config.yaml
n_layer: 10
experts_per_token: 6
activation: "reglu"
moe_layers: [1, 2, 3, 4, 5, 6, 7, 8, 9]
balance_loss: 0.00656
lr_router: 0.00226
norm: "rmsnorm"
tie_embeddings: false
train_tokens: 514100000
Below are experts of layer 5 (counted from 0) of a mixture-of-experts language model. Rows are named gate (a neuron's input weights, with its number), up (a neuron's input weights, with its number), down (a neuron's output weights, with its number) and show model dimensions 0-127. Each number is 128 + 24 x the weight over its row's rms, rounded and kept within 0 to 255. Numbers have three digits each.
Before each expert's rows: "mostly gets" lists some tokens that are sent to it at least half of the time; "comes before" lists some tokens at least twice as common just after its tokens as in all text. This comes from a sample of Wikipedia text that the model never trained on. Tokens count by the router's weight.

# expert 144
mostly gets: "useum", "artment", " church", "ibrary", "ospital", " Committee"
comes before: " of", ",", " in", ".", " was", ".\n\n"
gate0:109165161142131112172102132136123078150136115148142122137161084056140149109084123140157145098191119143139116126165129135145104137119190180166187122100142121124082098114116115137163104134127137136141143125164098126119132175150115151137135151129131120120133140104120089120120145084146095145134115137148146136144143119110156119174109104116127157121129125145138148115151133108121107182131
up0:103115152136112148168130140162134110151112134147159125149143099071110155108117105144155116093176123143160096140169134144139128143155179169154161105118111121119095093097109134144155076130112141140148129132138096123116127164156124170123168179120131117108145130135114083101113154091149109157110132105135191129137157111098143103180108102129118151113120132143151112127127151134139130173114
down0:106174134089155143171146124145143151120154101149124130163164109115157119162119147120124125130179138153157151155098138139137140129135159141162133099142134085166108125134091115101135136128116121146140126183137147147067113147131101150140119130116123151120128147123158139128096131055119105147109119145132115095110133138180111127077137102064115110135109110154139115153187109140099142139155
gate1:105163152162146109132111160151121126118145168115160117098122130148146141098122106163138125165115149091167106134168119118127152120115146119140148156189114120095172141109118106129150103114149110151104156141106094117132091113128149149197138127153125120132152142135161109085117143093149146128072121117141129132084107162110126118179156084122140127132124166136123140154104106153099069131127
up1:089121111166119129160145152171120130127119161096142106108135106140161123150136124161135140126121120079159099151155159097133164160108149097109164139193133160093151113119112118157154107118130127165110151150116109108141063103138145145156162122137129134110131137130173100054112137110149155131077110098135089116100126124163132132141165111097140108157126157117119117136107110134120106123109
down1:148105160160100142106105123107153112180176131122141090132165179132138143112126119130128079166166116124115118147125136151131105134124143141162132107166119137108118166099130148125085124077116107139095160116129102117180111130162149145127154138129147122106097107092127106141126088164148096077124139150165101112099134147113139108146107109141157081127122103133150104143139078119084160117126
gate2:143112100102091153114131137157102158103120137086145134120111078118131138165106128131126163104115170146154093115073131148119142130139097128141092172145152146108125149131118137159184177159151120146107132112125109124100081168147153109143126144135140134133117139159124088142135131131133145154156133085142101105114170108175121132083097154156134154125105126130123160106097132085167155099103
up2:101130170145167108135142110091160098139175127163110123134161165116136111090136128127125092147136097111076162132164109120156096102120142141128153121099111112134123116137116110096084108071112125118138138158113149130129185118108103135128139108136106130135136133095132151093113134115107113099106137153103167164117094166079131114185140077101121116118146131158128117138163142161092106145136
down2:106165117114149142124137124100141115139135123139111124110177152125143159094152129141100147132151128154129088107156142133143144137131109152189136090128143122138068166146141173123130129137123158151106112114114108132088124125186114142111160080159154178134100098090126150118143164115119166121124097132153125099131073138104158107097167128065103125132135141113148138172134089116137132107125

# expert 15
mostly gets: " relationship", "hod", "ential", " term", " order", " book"
comes before: " of", " was", " is", " to", " for", " in"
gate0:111088118125154137121095151097151141130108124125144110102157118099140138128136149116137087158096112106101147124156143121120154100138169155118111126154120117135075116147110159159143080101118100146114124094154149131124082092130095163118131157117137167138123128106172118102118160093109125150094106171143146133122099191101112115094121108145140094139140126139104142166139157179077141091107
up0:091177148153129130148137097142101128068155121135099168198082137147120151137119113099105171113172144156144127136132112122132108160117128125132149122109134142128137131135144069119128148145114159152136159137080102150110142181115198137151100113136149086099094127127095106175160142139138148120127122111116115130122147090137149136130143126125120161106104101137132128126125112092130105163157
down0:068090150101145123120156091141122120135149118115136156140111113129125131111148080172151131126156151149161140185112102094131098157101133129102119102116111172122130109110119092123125151095116091147073109149105138120081100132118166100113084151146142136144121116160102146116091112137132101123109105122130096093133157124114151134135117163148168110129154091168118143143086121146148118181141
gate1:146141154119148144109141160113112087178107106138121154155124146131086177150149156197105094132116174171114101119113133093113118182137128111132120161112130104128117183154126151131083136172127146095151095129153156100144138124103114104119123132147149106143137128134117120139128156120148132174106171140107159129118102146082138113158143102102119169156133107104104133099104133102115097126139
up1:170124183145166097097101136084104127163100090138144178170113125128070147097162146178109093118117146169123118124114116130181128138117107103140117177109121181101123119165122108138106134147107156110116105110136138119157136127119120131139125133149151080145135113109121119136137116121121135145145142136116136143124103140106131129136115085166114179136136067097125112138115145109075109133138
down1:161129133113136124175133099149137159091107154116159141172116157143150098200091124144138154161129111147161139126115122139087136140125110145139118135155122108130145072122160092111142127148111152137115095114108106089142123142082136174142126146083130181141133156128099133124118145104129132108125152104084122131117138134089154136130130134181181112147111106143095136113144119092133127175087
gate2:131109139139129167141108162133107118160125129117172083100149154173137110154105127151118159137134108108157101131142126120140144137128121104090110167139095106080074165118113148144122145127107178172112150138132141114135138174118073114097172143165129140140095130149160136143133115128150105185121127138120135133091117105100151104145122130134095113129088074128126158120087133135102130091093
up2:148116134133133197123131142155126129174125133123184129096130132166127096178131160139123131132129090134171141114130129148157180138123139153091129161149114111116100122116119101132152147126119150157145142137152157108143168162093108089109176130140128135136121140130174106147112112112154118145118125123099160165147155116101151133146118157134093120111067119097127142078096159101133163115083
down2:142112138094128161116121127155104126126114116111099150092063119159105140133110173139087115074134130133108118127126126070139128139132122124077121127119121087140148153154085146159085133075097077142134132171145133140166123115116135106151123156121124160090145111144098147115121121173191130128120149132109153164137136100134125162100098127181140116140120115112120116142100143135085115125142

# expert 43
mostly gets: " wrote", " decided", " signed", " winning", " scored", " said"
comes before: " to", " the", " a", " in", " that", " his"
gate0:134114145161159131111135070111162124130103121115134096138115139155137138111147138165110122135128153148117113172104041126176126140175161131119129132169092117114124137125110081121110119119119159137140153150144130127140122121090114087141142125109171116125125126107118141130144128167130106121127131174157108094145114117134105127123115072168152130132188075152131139161111130141093109086165
up0:111133138157169140107160072125160109140126131129138118146119125139125148097155117137142145135117148163118100176107061126184133100156169112109127123171068123136155130121103103119116115105119163136127150170139134109146147108111115081142122115131159122123130127099124150129146117160113111109129134167166110067158111125133097132138135094152132145120168088161122151177090118117100119100153
down0:080168121157119104135122143131101075132113143122159131114100144137087139138113107146132142142092122084138145174144136120084115128129106183174113079142098119124140129113106111102146137130149174187181115136116098074140122146108103137108145124065119140112125157095123137103118138103093138131117121159123113142112162127151112109173114075126118143127125139134133162125121125097168139126140
gate1:125160140153129125144155122112178109097133136135087146142144088118100168119127125124148133123126119165151104134122109142086141079130158138122204109144132104179151110109107084142126096148156116047132169139127103157126142146137142167111161075187153124119119134141119131126145101097091140135104121113104118131115148104137113121175117116160115139134148138143105129168109121121127152138134
up1:125145136123122167077161152170153109148146118152103094116125102128125146130122149100133124109109116159161111132135111140080178066109136109113150121198130116156159118113125145176119107154153137078154154147168110149086123137125161141127141081152115171119147103178138138147154138107123170157124145119093144116137133140113144148146130113146139122143124153119108131148077106144155152129108
down1:145133162098119166133145097147135108126150138103081114177087121116120106150119137141143158126146151132155125176151105155191104098142143150173119134103162114165133124150185132145105123165084097158097131140130129127158125110128147165118107136154107125161132142090153145154116091150098109133109135130078138120112165124117155106134118143134095133130100116123113156100107128092146086081117
gate2:093073136111144122113133118119128099115133121141131114136132121143161162078107133160107128139099112124157150082127089136114084117099099114101100119115123107152109174164123093150088161113140154142150125097124120105162131155070129072145146153112140162119090141177155126089134111110162130147169119092084144146130109151127123124152096184147154127133122138141156135116131156146119107111136
up2:119143188150113114119117132103148113145127137118128139123150109110108110155148131123131157137150123120103103160143176111151168125177161173169158149103133155093170161102115093119105119096137113132103162138107129152100146129162140138123141136138107093138180120093145120100116110111145165133124148175142088136136150104141142145175157103122136138110177091144123100139107115084101118150078
down2:092131155102134115141111169152142138086153144140161106190133107120084105115142111105142087106119136093120137129120147135153165112170149101134122120154149131149126142093112104122113126128090085112150132101152139193075127107143122129131165167142132154107116136104121106140118107112095183101121130158149136153150157106141095163153167077140130140093121136122120134121108111128100167115093

# expert 37
mostly gets: " JPL", "',", " ·", " Racing", " ISBN"
comes before: " |", "0", " |\n", "1", "–", "2"
gate0:138093091140116127076124072174112123114068146098091114100098163129128138130176126125108116112091112145122116103120093123127118129123152128125139163099139161132094118107121153125137153141095105172141148151117103149139120136120122128084101111153148110144139102117125070188114101102133130152120094153146097112118078127098149125135179115123124152164112137093121105134100135155146131124165
up0:159075094131133106079136080145120119139103154117094131114108147144093123117180109139114132097087104157111106089108135129114133108135150113114159178115128167118111137092159136128142136137090113119138146155105095157147136131153130144097123125143120084140139092132129104188099083130153124152153089138131136109124084146138132142143175161119136126151116129109105100116095145143158139124190
down0:096125143116158078131134147134105138091108143125101102109150093123129128139101143148063139165149159117125121095159127128146147175105053108124148150073101178122128150120104126126144114115098090151117156128129124138152161139139122116152100124126164122126086120117106103136150139128148149178118107164124114132059104131131141141138140102102096155117110131120102078149128102109103135113143
gate1:101140188136151122101152106164106126139099127114182153124104148125162177122150140164178147160151116147119084117109126119132125135100108092117083153126151111144090129148103123142124118093106100068127136119095119105109128128104140116181112121089135130115171076135154147174124099112138139126142153159154119100101133147166125172126143122141109128144111114110111111162135142129120131080122
up1:124135167159181125124125096154094125139113153115164146108122150125127143144136158167220147139160115147168080117118141118122146117097137085104079131139145120149114115127095114154149128126124115080141103113086133105117143150100150092135120138092140125115123089134127153136129112104130135125117150096123106116096140159145120176131159128161123129178132134107109137164095142151131122067133
down1:107120131116133108128068152128153161133104174148156101129148128128131124096149132122200049129130121119131111159127139131125131154110098133125127119144113137141141143107123099167127098152125112159155130118127130182157172146142149120115073148098147129148156125133150147150130102103109149175126136109110117111145125149097123157145117137125062150123152144101066119140103107152153131158092
gate2:129124124116132083103139102102134111131169134141142133097103136183107123130142086100130102107111148111123129153176101140102142151089172126154136141122142097116094081100126130130112082128176094131081135126094118122117110122142106131127099095158118147124135106142110169151121114144057107143139143130122112129109116162166173141174140114138134091148070122142104093129142134131164109104113
up2:112132122140128163158103167152112165113072140111119134138147129078154127149105174168129153147133089136143133107098162141158117112157079134118092108141123160140160173141130129132142161133088148144179142120154145135136139124116163108142164125111117127151112138103121084123153131098187131105108106127141129133149141101110088114072126117116117154104185149116151169130121130125100156149144
down2:139091163095152104160089163139148133113132130154121158157112138144090127077095127141151108123131142152159109132088157123137100100132124131152156130159128163155109141146124135145130151104156136097102116145136110114117160113128115160141113151115119119178132138049155139107128097109113137129155129134136136096131155112134148109066089121117112130109137164189157078085127112143121130144171

# expert 34
mostly gets: " in", " for", " during", " throughout", " at", " about"
comes before: " the", " ", " a", " his", " their", " this"
gate0:138113114141096147148110124105123184106120125111120123138082148170152135146142151123080116140127138097103169089109122126146106159104183117131122101147111132102112126143152146125141117154120123163118143179127122121151107121100095140145111084101184172159108108134130133132103094143100092180105109127178119128115067124140137160098117113126111176134155149121117096118117111144140144091101
up0:108126141127151092087138144144124074143138131139127128124182106086114113117106100131168147123148106146154071169120135143114142118141087129118129145095150099138134119090115110131110120096132129071145109113146137140121146137159159123133157167135084116104122162116132123107145156099149169106150176121073147155154171144127106092163139146155140089146105111146127150148137153110113109172156
down0:170140117144111091163147120115170144140152117132138170171099158132162078140167140136124107110104094121138120149146138174108162102139140108132135101146130090172085105141158129117146145144143123136116130153131161105126144128146118103129146107075143160149101120128115122095141142164133102148107125109114105157172107108109126117124111151123105115163093148065129146183119129096172112093105
gate1:165084162169100134107079158104118147092107126149111140099121129150132126133166146108079120124130130125105152140105089116143084126129128141134100141121155147131148159132119127111175115098121148138113127126138122086143146149144136146125095106107138121154134155132118159114062119100093156122157198167092130105135142132087105127104141081170097115118139148133124130161138153099126172148099
up1:123137167138111129100127123114122113122086181131139145102144101151159128176123142108132142106126121149111101110084105145142100114136123167121121130096131141129129143145101152165172134106145164163137146091165124136114096163143136126117141120072153176125123153124147150164114111117097142096139163184076148125153138119126135154122136071129119139108085175125104151163119162112125175145133
down1:137098117100100115097117131134088085143102131129140135116145140113132148111125085116096115130121154127102173113136108082118123132133161130108127146123135169161122123117185140116115084176160136135145104115163115135145139099141142132121154131131105128094135128155093079129164134087095129108110170149141126183097112097162150113143136111159087100138146154139130124129091101123146190073111
gate2:104114148092140119116098187094098126168139162124126135078117110111125115118128098083118123124139095127153127128129164117120132104106091129147114114146163115147096099122143108123152115110130150134155087126132129138110106140176112153129090111168093147177144129080114108118113115084119054088111138148127134141135117104122133150106151144101144131097189119117161160143128123130086106165114
up2:129173130096175140138159135130115129142151173163151102126120105157085093132198089114117109138137115136144155128122150142117120145092119133126105113140176099139119147087121125158146106157110115120132136138127106128107110118178060131160101122173074144157151125120091089122141135079119089113097143136117137157133135114127143132150130138136160113105151109099120128153150166106156139146100
down2:145090132185146123150114065123115119154122079085103126089146086104124110135113148095151116148105106102129121123146129105118155125126148153135159145162106148109153124148105100140119153078147156115161142120107163092119110111123104095099148166158152156129149140078118143081141120139105152124144122078130155110108126123114080160133105166122180122157130135123157125131125115151144101105135

# expert 150
mostly gets: " During", " during", " at", " via", "During", " under"
comes before: " the", " ", " a", " his", " this", " be"
gate0:048069151130133146158133117125122138090129127091086064144133122122137157084081109144112128135129137099133151104113140130107112146137092162108134121168118137112150117128128142155110107104122129121136196139120130101116111139112135116127115130102141133150154098107151145088159125122128102138099126101136142123099160127091124137129096070106126138143100112141142131149075171153123087094096
up0:068099169133113139138120160101141133078129122095091111153115165128133139095127083083122136105134141112104164114096141129086078118148105132106124126132124137102137074103141132148130109125106100135124151128126101125120143151122127118142132100122140105160156124082133152087160122135093092143132120114137122145085149153068135138153105092141101142137128069150154148174127160129110124093102
down0:141176119097127102138155124144114145091119108108158131147131159101131154156130130114113107108118119144094157120109132167117105063092140145133142141108163111121100131144174123122116140134128119179127152102128098161133112139138159132164154073135074099172135111146121130148139124057118110173119129174129137107141098125116108131149141128098078122107135136139093097127067136099122129121138
gate1:157103117182169145134146149123127182097101124115090156166099110106125117138139090101131161117101140141110136126142128129107148073139128118137142123132135142159167136203129163133155119123142128141138089106095089122131112133120145180160102157102121108119126163088179155136117120171084141119143145149107161100116123136103155103123122152092120139140142140121106121143111124086133085136154
up1:152107109114110115100149174162118110123121113155141136157132141150128084122126121129099164134176131143142164129120113119104140094135109140139110137147130103153175103145095153102147149128120112158133099112098145147094137122111120077126126142142175117149147075138070120129113112136105150143182126091162099126115129157119169121156112111109147107070118148107111138138163118072156154141079
down1:138098092151128151132167142139163156121097110128163163120178149135137084091126136108137124134103101143109141148146190128142133116158124125125125124134152128119132135123164114115111130160120128124098182086169066114079137139106132132149132174137119114174131135104116161111094099139125211120127135118133126136110148117152101143098080164138110148126109156151131142098163126118127134151108
gate2:157131169104158116136128087101180118096126112133150101132113161111143156131127102130158108124155117142165154198120113151113108135152137135131130133100135126152096124106134098143132115147096114121115107125141128086136130089141131140129153160163121126066108081159087121167125125138113073116075179153121107129110138094138140130171107148141148143132115080165152136113142142108154135091121
up2:141112143096178130147098121101130140135095122106139134167141139117106107138147178129069176123063107090121169065151108138108145144123092092131130133118115092139139153106154147141128121146154146149104102114106092120129147131105113151126152141100144134104125122105153141113098150130153139111121113105104179162124100135097150081110086126138122154154107118087154123139083118123098142130158
down2:147107150100120143104131136126096120124133129094090147174118093116161086116103142134190163130119093116138143101113139071177126133148104097087132128135125138101146113135160137167111172146145150105070102093129124134147122110151087112159158141136119136097139109135105142112079154118135138129110109122090136150112105127160141129116121123136131126106179160119138164153105165107152130138183

# expert 49
mostly gets: "'\n", " round", "\\"
comes before: " |", "|", ";", " |\n", ",", "–"
gate0:184123115134112141061171156174128124153128155157152161152127139098098160121147163155149147117118114154125118109116149114125168113156094134151136122142157127115161114170135124166179100106113140127106067121163114139129125114094092167161143101083116126123113124123145127123134172102175140139130125124115118115127129096145139150109106146143133096120170147095126158115134122136138151070126
up0:167121133149141147084149127148093143123118145155095151130130164111141185143126143147139153153135110133139132132139130129095156151137073112116137129130140122124161124166120142143158071143125102125103074107156128126128181076093112148160107135079117124122138109110109121133127177094162141166125162156140123165127158096139112161093119134126131124102129177089126137114164120166102144094133
down0:082141123130159129097120135129089148141123138130118113157161149135164097136153165108071147140114121155137064142116132116160147164122110134088132122105117136111130103146126156168103123138101137157103119171135136132130144144112139149106160094095147196111156104139130133151157121098160110118152138129142159162126110152131141100103138062103087165116104111112129139141073135150119134147093
gate1:100125128128094109159104125150119151164195133186100152108162119079104076092091129105120107135131149138147129143121143141132114141121117129130159112153128189101144110125142124101169143144157126151106172105126135170159141127158123144115132113097118110118157140127096100091086132124167141151140104127136120149080167136168156153122102124091140087122138118136144117131161120156130160154136
up1:139119126123146140075144143080139105084096103084177103136105132159152152171135107137133127129123111100090143093142122136134150091143147123137114156122130087154116164123117138146109099112124138107146069126130151093117134135102101117146114160186145132132115116139141176164151141139100136101111172122083137092139094133097078108150137137175131156134129115129118135144089135087122093115123
down1:111170107147148138136123141095100127148099100123158107120114121149104115131148113119091107136139135147088152135092098092113132097123116100122105131155131176134110129118098154154175157137157109125149087142090127058115129100102123093126171085138163120146122148119140124146113136150159149079119157153130118161123086113088174116160116086122153122072150107146157118130148102136129112136138
gate2:130126177129154105088094104156107119175130123165139144098116110129121190152150151123134125116105147143127119142145119095157117156112143090129162155080154142102135124148134126167161147109076118163127167114120172104144161151129116153113104150127098159163112100146124147157094130113123134148124149147116161144131065119112148199100168141143123124119121154109129106145137102129117144123103
up2:127135148138169071105097132178116116154149149158136138094094114152098148147159135105178100104130135119128110141140106142128115130103167101133149171084162117089107117114146103149164143099072111138124163161103160098151140144160141160101108129129132135133101130155118161135087142130114133131123132130144151156114070134134166172155153135106118092137136173131111110147135123113154153117099
down2:106113122120120150154086117121113131163126149153140149102112117152155179124138139146102161112119147088091163146143138115123116094116121094091120126108084135126130147163159139117132142120113137145136159099120146148108134091097101148132113102165090121149125141133124152158085142171067146120136099128114153120097102075164144143095114162125123148132131143147152122100199089144150114170097

# expert 93
mostly gets: " buildings", " program", " school", "useum", " areas", " building"
comes before: " of", ",", ".", " was", " in", ".\n\n"
gate0:086137141131111107123126187159163137134143125131101115112151150123147129139109129143159106115115102114132134078112171127110151091080170121117108170111174100090095117147135100145134095145126080138125143151126095162129109129158114169150128165160137168075131127135143109107121112154112156122091129142135122145108141124132149103115131102161097133141172117155172132084098157157145156099127
up0:107110131133065074120121141128148132103152088124115131142128127117170165100111138121139147094150112124136142097122135118124136112099173149120128142094177145137126114166116122119123124157138086128132143174158107130115065130140105110147138148169148116089131114131147112123142103156127112095138059115187092119099127135150177144110143102142098102106153110139156110120112128140112150112182
down0:081167122147175107104131132107135149098089137159128101128145075149091150090131086123129110139104162120066109144133117132112140107130118155125138157151146106117082165069124116101135093121133101142169105124175112153113155125139107157115135138122149131101109106108125107115160158094157166125090141133121119145112133145126127114119105081081123121121133114151142158130139092174133116147093
gate1:136144119139153151062131135098144095198111105141116114095136128128129103215165140076132095113120097095113136135122114115167124162092102102158125151137133128120111140109121113082146128123137158143141075103101150145133141142109106084108093148137134132137131089150121100146094153099164113114149149102123137137119142145155144107154153122146155114132111116087143134123090100110133115140121
up1:125150116162157135090154146137153100204102109120124106130149126142132095180162104091145112134136095072137111133154123099138132171098102084166122143145128127105111114102110121111163108166134176152123093133111135121116154132092141084124139160165145103134161113099154100154107151105156094136140122101092169127110144150130156115127123119141158136128113121101126131088133111145107120091114
down1:139113113141108151189154104135137085118154112105097149127122162154076085107146100118117152107108117122137121112171126137089097078158099122091129126134113108144178148152153143095122105172147095122105128141095119121178163115138101112094152114084127104110144160147134107131132153159151112109080142111125098118150176159112111120119109119130145127131141134147127136101163153157107094129146
gate2:167166100104073122176147154144129156135128151124101110144106144130148122154123094084131150129122116152153125100117146095083147136116114147109118123119105143200129131115118143127112124136128146134117162112144166116149140069119109115140093131131130146119133095197090121144097147146147131102089107082127102117118154082143139141100184176105170141125128115145121121121158113119152141125136
up2:171154093131097106149161113162136162161146146117099127129132133133169133157139108088122147145128133160165139099151157077085142139105117189128133118129137168184145134097094138108120128128125137112103126117132130145132150068145106123111071102122152123112133115179116105159110157165151131101116092106135111097124150092156144144144151155110173139116156129134117091124125121131136169105123
down2:149102132094113129126124106122091149138120104125135127149129116114113177173087095126148089112172140118139149140108121121088143093144091121098181110125100129120151111141104086121134089121154138076126101182156092144135083140144154159167064142133129141111125138162150152123128116116165123127111177144137171119170120099161129116128109129122143128113121117155147133138102185135108132146136

# expert 84
mostly gets: " find", " rem", " intro", " maint", " perform", " worked"
comes before: "ed", " the", "ing", " a", " to", " was"
gate0:127117132129133104101135123132162156100111130127186156137120116146144117102114109144133114089100136083082119119113094129136096166112130110092087116130129135093103110093148092134157155126096126135115084142114132114153115119120088122137144124106156126097139124088181108087121136104138112156141181100108158151136142175115148129158088152095112078175143151129105157138134152124152176114123
up0:121143127127144098141129143115124152112117145111128121128174129090129129123130117123125162087195129124108137154134120127152084091114118134112140138129120120143168125114074124079091159094145139087146110118113116146133127123143149104143112108095124135129142143167106166109111070125084139120192154129176157094146135205110109108135074128095137121139125106140120119136087140106115108110144
down0:132163104089131112087105100099126097130117137131168097110121126106170094150109134148097139092094143108117127119103123131091127061116125141140087122135122138129093097134170128129126157086147105125133106107134133087108135114149090134146081144117147147150098145121160104132120092154127147086155163124168116176113135133123125126130135154140156133136128136143149157086146099197153154161154
gate1:161166062115107123107177118134143111100125122127120128124115115100123147141133108116151096120158162114141110124168079097109125164143105112099120154142153113127126105130123105122135095147107136124120125131130161116128144135175111146173160096119089136129106109122121122124165131112131119096093125134062104141168125161111171096134189104137105120144158102153108117141091112111143160189103
up1:158146094121097125113161132132144101101109128122089126130115099105118160128132115129153099112148167100145106114162095097103130144118090098113112157150138119130141085113120120128117103167109137104122108129137164156116148128152108135174165092137080136140096111115122141116147120128109125095101099138082094138150102166100161133107179109143148105152166084139115142136094107094143162192093
down1:107110148108122148145121142142149109109180122122165142167162154140147096090127162167086113166099126156123136088116124121101082116139129143118128128136105125144110109136154113088125085133162129114151133144144115088120113143147122164142126099128134088091115134111157117122149103088109075127115109151137118123100082166138130099120075121145106041127099126102159114144144145125146138133099
gate2:132121089125122127147164171184124116141093071150132181102146124122148112146147157138140142124160126149103137086134127122113134112124106142130128129141174118109099102123127128119124117179119141174137156132166110124107095146126110150145148116141075164159127138118150115111174143157055085155117126133147126107113165107133175128092108134113128115172144123083118179141129110118136124125110
up2:116153107125118139117134104087123113098173173118128098185115142133083149119145108140156104128101138086141128183105132147111120142157147122121119119132115133135128151134115111171134129088098084065107116116102135110134152126148126121125114151121190101094138125131099121139099130105169165101140123113124113154133111149091104103152151125136145132066142102167127068108132136123107166151152
down2:157126148145165146103087088147158146123088124087111158151132123142140118128168151154111137170125124130139109174094155166146126139189142158174159101116123095128129135091147129139112133127094133112081147135087169104177150122131127155147166098120120121127089111126124120130133115117079118140138100160130115107124158156097158174120091127130144117103141129148153107145142151116123104179134

# expert 56
mostly gets: " located", " against", " across", " throughout", " around", " died"
comes before: " the", " a", " in", " by", " his", " on"
gate0:084156149132141110157132090139107156144145133098156140152174125100139090145150115132141156121116122127161130152144129119129109162123084131147165135108111105147129144148128102113183154114114134165148150107135106089140104119112118106140115120113132093107116081129146126124107142077116115136099093090123095181111116093143100153136093121171124114135138111069113102124118116050116141111163
up0:132106150125138104158128082170115168102160139130139109138123134135123115187163110114138143125147146127164151144133121141182091129113090101136178119113127106162138129167142105115155122083137102127140156083098148076117164134121125095130090135136138136130129087123127107146108129107144079100114110087127107152134136115117119132121082130161138122098095105074138103134113125090080161137153
down0:111154147140155129115110113137108139113090092111121129155136092120135126123131116130153142106104090115133115141153140159117146054168132141091130146098095180157160084182132084158166103098142126145118168076086120119124138123154106123159137092141124069136099117180103140131096110124108139119170118153109131129141116166164114130103114145127130130115114099158141121141114136104154137131141
gate1:134155129130179145159145142156128125155098130108103139095124087114142119143136129120187140121112136136147152123129057139154146128107173141162102121164116058124119124104150164190104084132100134143111110153098105128145111143099123117155155150087128167096098128119140136116111119120143162129136121171093158145128102136110116102113129143162106171092128143148140152129113132142163099118111
up1:060140122117120127086155119152105134164146142126152099160130102163085114094097148186130086128134162139167069174148160153111155127127135104102097158147117129120111129098120118178125164136147121101154141105149145104098121116144137097117140129141136087148092149149118125121112116132124155146119093126149081115134122173102136162162141146133155099162126125101113132118150105119130129095148
down1:141109131167129133092128109143125142138150102101132114142104136122122123095138124123131115160112096135152154114139096141142151112156148119154127053150126093163124134127147143138154109169157137116111121129093119106116103152122140106123089140107100132137121072126128139065122103152070154166110135094125157080094093154133157106126128171112079102172138127142093148176104131117157143109124
gate2:174099125109099156164131118124114090135096132102075128134096156129151144138101168150129148107148123128089203097106151131110097096093133117108118095127104125132135113126112148121124096129134125149170094127132125131124100104118105088153162130120143075133127137094164164167149091143118154154119139145165171144139127142102102148130133156128137128120107113137153109099174110156106145079151
up2:133120100153108132126107142107158125114118173125119151101172134096121095119151089150135119140144131108119121174157115128119151177164113110167144122099116107150146156094140130137116153165121141144119125119134122123117173154141097119132139103134107129150134131176088070114154150115176119116094103109174101126106132092117167081143091113084161108121109153146113104097079121132112137176121
down2:128080091124139113148144122119127112150128130118148143141154106137106123098126135143152106136120118185093133134117119176145158156121172094124111161151163109149147147114075099115119157135092139132123094199160160130122151108138151171115122120146114137114104093106152165101120123149143105135102145135138118077099108105170117128130090095138131109141124148147120110113160119085096142069091